config.toml
n_layer = 14
d_model = 128
experts_per_token = 2
activation = "squared_relu"
router_score = "softmax"
balance_loss = 0.0172
balance_bias = false
norm_eps = 1e-06
optimizer = "soap_variant"
grad_clip = 0.5
batch_tokens = [65536, 131072, 262144]
train_tokens = 588200000
steps = 4693
dataset = "wikipedia_en"
Below are experts of layer 4 (counted from 0) of a mixture-of-experts language model. Rows are named router (the router's row for the expert) and show model dimensions 0-63. Each number is 128 + 24 x the weight over its row's rms, rounded and kept within 0 to 255. Numbers have three digits each.
After each expert's rows: a language model's description of what the expert responds to. This comes from a sample of Wikipedia text that the model never trained on.

# expert 11
router:148122084139121122148156146078124123159156112118122183104146133146149101094161103141155119135083161101144129094132145105136151133113125139118141121132107119115174149125088092128161132103149156
Name endings, accented letters

# expert 52
router:123118179133134159141116146105148128169105113159152132095160124139136101152128103165129158102160150094136119137094137142106108104101150107099121129139113138136152120121091122142144145124144158
Prepositions after nouns/verbs

# expert 55
router:161120116100124092136168139104124141144173144168125109120141152107146127103160136108143151132174110108111112131121135152152126116110137114124118094123165142104095151098175113134128136138101133
Commas and list hyphens

# expert 14
router:154084156135116144147147125139106153147141115155141111074111144135167176068112124135158102138164150132108134151097153158136144110126153112138102114148144136126141110108126078139133180133140102
Complementizers and dollar signs

# expert 26
router:109157148090117128154173128120110159119129127166104137094137163101119116130159143092166137125163128109109129087150108107086166085092070086145136119146129148120115101098110159169164137122152129
Phrasal verb particles

# expert 32
router:153139106142072100101144136122136163089118139129120104100164149110138116134117112152130160086121102120152167158154138087135082086113119129112111096162160076130136118138130124099158100106143097
Mid-word name fragments

# expert 5
router:115160128116110125157135151168107155096140125152127139110111184086099126117125105155127148103112133128127146080143156136102162114109091102156141118133122148140190111142130095152147147119155145
Short mid-word fragments

# expert 23
router:167136123109126167122150153153107123143147103167150162101141117125124108146135101140062143155122101130126132155089095150169086153153119170101158090119108137085128122127120086122150159109127173
Prepositions after nouns

# expert 24
router:155145090160160178156094162121126120116087142147112146173124142143128157084136148118134149118083101144113156150115141145096144108102088137096129124124087118126130175139137086152149146090078144
Determiner after preposition

# expert 17
router:160133161121106136091126153122112159129148140127153107117146147123162113113141119151125154106131106096105139153152125134127159097122107083142132128138138108118159102101158110153151150164124110
Table row starts

# expert 61
router:137136111131125076150124114147089166082113124154112115133139136099132160131108109163184084115097128084120148119133124125122107090128130075105119147174102101123134148066121122144088123160126113
Mid-word syllable pieces

# expert 45
router:151159139146110111138142092109095162124138108141140138090164138119159168118152098119153168096142102099082138169109143159139169111107165089147149089163123114119164111109168099145143168158166082
Digits in numbers

# expert 35
router:165155146122090135151116115139155076109138148142128134094105156122132083075167095124110125109122093105137121053122158135132129140128135120108118100090111133116080167132145128142187150098139132
Initial capital letters

# expert 19
router:152160139146110112138143091108095160123138107142140138090165138118159168118152098118153168096142101099082138167109144158138169111108165089147148089162123114119164111110169099145142168159165083
Verbs, years, dates

# expert 6
router:129149107122092104118143105133133144118103079086134121122170115112161103172114132170182119121111108087086136120084125177168155073155117125124092113167105120147143146091158096128173131122158101
Acronym capital letters

# expert 54
router:154156118145147157136150146118081130138151081137105102085162133152087162114158078132160133083115120108116146167091162136135109121127173113147140091155095138126162098086118118114138145121162101
Table cell separators

# expert 44
router:162127143151101149103167149158097160106109123141113134105133113136147138118152109143121156099148085097128174157108147159152154094115143124134131102133153154107124093170171094133148181120141104
Preposition of

# expert 28
router:096159109124153138124153128083122145098119102143116154098163139133089186114134158197174153096145100107155127157094141116135147082104130149165116111124161141125171128103124127152138125086154129
Mid-word name syllables

# expert 51
router:122076130102161180153138131153115140094138132157137097094164147120123171118170093085140143139130151099092144138103152154144152142164146080116131124145151124109107103130154106114104163091118119
Commas

# expert 16
router:151160139147109110138142091107095162123137107141140140090164137119158167118153097118152167095142102097082138168110142158139168111108164089146150089163122114120163111108168100147142170158166084
Mixed numbers and words

# expert 27
router:123142142166117106107158094138118122095158158097097089139124178118133168126139102161145153130149130102146141156109122105177133104110144126140126103158155081136136152138135100127086089137151105
Mid-word pieces "re/ra"

# expert 37
router:152160139146109110136143092108094161124138107141140138091164138118160169119152098117153167097143102099082138169110144160139169113107164088147148089162122114118163111110167099146141169158166083
Item before number

# expert 63
router:113139144125132124113170126107128142128137146140077130095144121128107171120098115132183147086164113117119108163125118099123134095125123107136125076143167104127161140138188118101120114147168107
Word-ending pieces

# expert 34
router:124133174154099156113137155141127161123096126148153091116115158109118145137143123123129155101149108107125129151121124121154145092071168112141140122167095098126137124159123137175130138148128106
Infinitive and directional to

# expert 39
router:112165139148146116112100149137097135136124112138154136123181110114094120162123074154139102100119134125106099148110150119097104111100173116150166116164134206160141159111160100117126112121144121
Word-ending pieces

# expert 9
router:132094171097100135082092136150114140128131106145115156125148103151112082143110110100097135094130139116124127150156130134126152142083098116084144102161123160126170100156158096126138135137125157
Quotes and prepositions

# expert 31
router:107129137136156070095140101136108150130123150112097095123107138102162152132157110135134142114172087100109123178135146145128122109093159111172165152142138110133107137138131165109139119108138098
Word piece st

# expert 15
router:133161127136082115137165121095101131115143111141170169125148119125153089092121145147142156106129133087133150132144136128145162085109144079132134117152108095148149176142162120125131108130133134
Foreign-name word pieces

# expert 47
router:141146140134089102118151081116100163109126113153133138089163153148142157092132085123149170108149091108095134171107156147142161107116155094151148099153121109121161103111183099130153143137163101
Semicolon list separators

# expert 41
router:151171123173093112110128092115067144107142098148128148113173131123150166108132108115163174098131117117091121166128164154117165140099166089157137112159099119114161093124162115142148156130143091
Indefinite articles

# expert 12
router:167159156116142147090174100096122151109124140143105176090125134115154133160157141129175151089146079087119099171125119144142133133085125118127144108138126141103112106107165146115154140136160142
Agent and source prepositions

# expert 46
router:147132107129152133116124136151115146134115136121117074116112125114159169088152071163151188128127091112087130129099135152145147087107132156145148131128125115127140113160104114116114139135147093
Word-ending subword pieces

# expert 13
router:131145133100125129111135099148114175114151090137160090087163118124145162126135128133158180110118120090128118179121175165127144132111141112168159094141119111130146134162158123117161139158170106
Adjective suffix -ic

# expert 36
router:138178150149087117130141111079129142145131144159142140102177138150133120135141135125153128111089104102099093152084152175150130146115174128156127083138130138136171107131156104133164118119182109
Letter c and fragments

# expert 33
router:141135128136088144079163147130105143140134084165118123152097182131178131101087090098087124125172111121117094133145150129172162126110078122107087113137138143134167117138142146134093149132148115
Clause connectives

# expert 50
router:153158138145111112137143092108094163123139106141139139089165139120159168118153098120153168096142102099084137168110143156138168110108164090146150087163122114120163111109168100146142169158166083
Year digits and table numbers

# expert 8
router:149105125129103149124148125113108164095130118144126153117128168122168141121139114095129142100143130078137087164143110129125165114105168099153150100141131114158138120124153126186123146174170115
Coordinating conjunctions

# expert 62
router:084121154124098140125150110129092147130154090174127097106170157128180137102153096129149179118143116113105095183110126126161134148070144123161145117151116116159132117115170137165132150143152099
Relative and demonstrative words

# expert 59
router:162160145106101122144132110138093162128126101140142140091164137138171163115126093105165164100123100089082146167136148152139178111102159094149148100140103122116174143103175119121144173151138103
Definite article The

# expert 60
router:149146101150096142130125137161130134169126109116168132119145155121193162095145142102155128093092093119125100138083128147126131117056096155150112103142127112129163168144169102131149123146129100
The before places

# expert 18
router:151160139147110111137141091108094162124138107141139138090165137118160168118153097118152167097143101099083137169109143158139169111107165089146148088163122114119163111109169099146142169159165083
Mixed digits and nouns

# expert 42
router:154136136172075087133101104156135149133155166101084118142146125091100140112105106119120170142121105127105117147138127114184107121135118112137129120176128133141110119117139114126108123134115108
Quantifiers and ordinals

# expert 58
router:149159140149110111136140094111094164123136108144142137088165137116161166117153095117150168098145102100084139165109144159139169110108166088148148091161125110119165111110168101145142169158164082
Names and list items

# expert 56
router:210135133144083135130121120105108145102186155101084124111146175113099152075151136144134147094165128151104141154133098091144124124144150124142133115141120122126115115135147094093090097142156111
Ordinals and word pieces

# expert 4
router:118143152101090180113158110130094123128137146127090170093134127101138170132110126146141137094124155106115099130093115144163164120096172115127102134082138152109156148129131085113142138106148117
Multi-digit number pieces

# expert 48
router:113141162162081100156156110126105145148162134114118083102175142110128140119160135102165164133159110113130121137134140118137177121104172135115182170136109074156159177113133126129151113161161103
Months and place names

# expert 38
router:152159139146109111137142091108095162124138108142140138089165139119159166118152099117151167097143101100082136169110143159138169111107165090147149089164122115119163111110168100146142168159166083
Digits and list connectors

# expert 7
router:152159139146109110138142090107094161124138107140140137091165136119160170119153098117151167097142103100083137168110144158139170112107165087146149090163122114118163111109167098145141169159165082
Numbers, hyphens, plural nouns

# expert 29
router:117122105107111116111132125145093145120114110161082163110096130133154140103119113135089127124130132135113156168197138131109094097156131095142157162150099093109098085130167153119123158126159092
Word-internal suffixes

# expert 57
router:166143098150149129156103131106151142147093167131127101099129157106101135158140122161178112128161127137120118109110141117106137097084126132181133108154134151115168113157121084142134114095136114
Mid-word pieces after consonants

# expert 2
router:174171146152084123111130104126131119109141130138104146080163158158148127175151115099131160127146124100096154156150141134131187098083143097129149110149143145101108115114141084118159141125177119
Main verbs be/have

# expert 22
router:186115150152086104106128156114091142126136104168142147101158127157134149126127082150087149110127133107111125128137166143134157126140152123114130081154120121128179122154140116142118170140163153
Spaces, negations, sentence starts

# expert 3
router:125153177153121117111144089105099170143142114143088147127177121163160157143125120123150163136169093108092147156139128155133116115098160113133132093113125150108152137121139110155173166118105091
Field and list punctuation

# expert 21
router:087172138130127091164170092142117169146083125104098139077146168110155122117153114104174149135175138108105173098116138109125163122127131117154125110130140115151151129115141105123156147178168125
Title words

# expert 43
router:124142140149082157118105139161109147112114123148110123147160089112116114114081085122098157100101111108146099134153124095120095104149122115160094110149099117125163095145148126116128122155138125
Articles and initial A

# expert 25
router:153135145142108126078102099115106117126115087130129121106171149113123169123154095176128112112124128099105113160132148126186138109096176118116099110130111157124172117115167087127159158160155108
Table and date separators

# expert 10
router:124149151113106111150102099143115146144100132108146154111135142109150149140146093147165127118120112123117125110081142142113157134106143121163148114156121108155100155102145102152129153144141120
Ordinals, counts, music/sport nouns

# expert 53
router:154158157129086131156129115140117153118163108153133148108164138152154160089136115133114136135084125088084123120112162156134156078116153106154110098170095113110165103105149099172148149155141089
Subject pronouns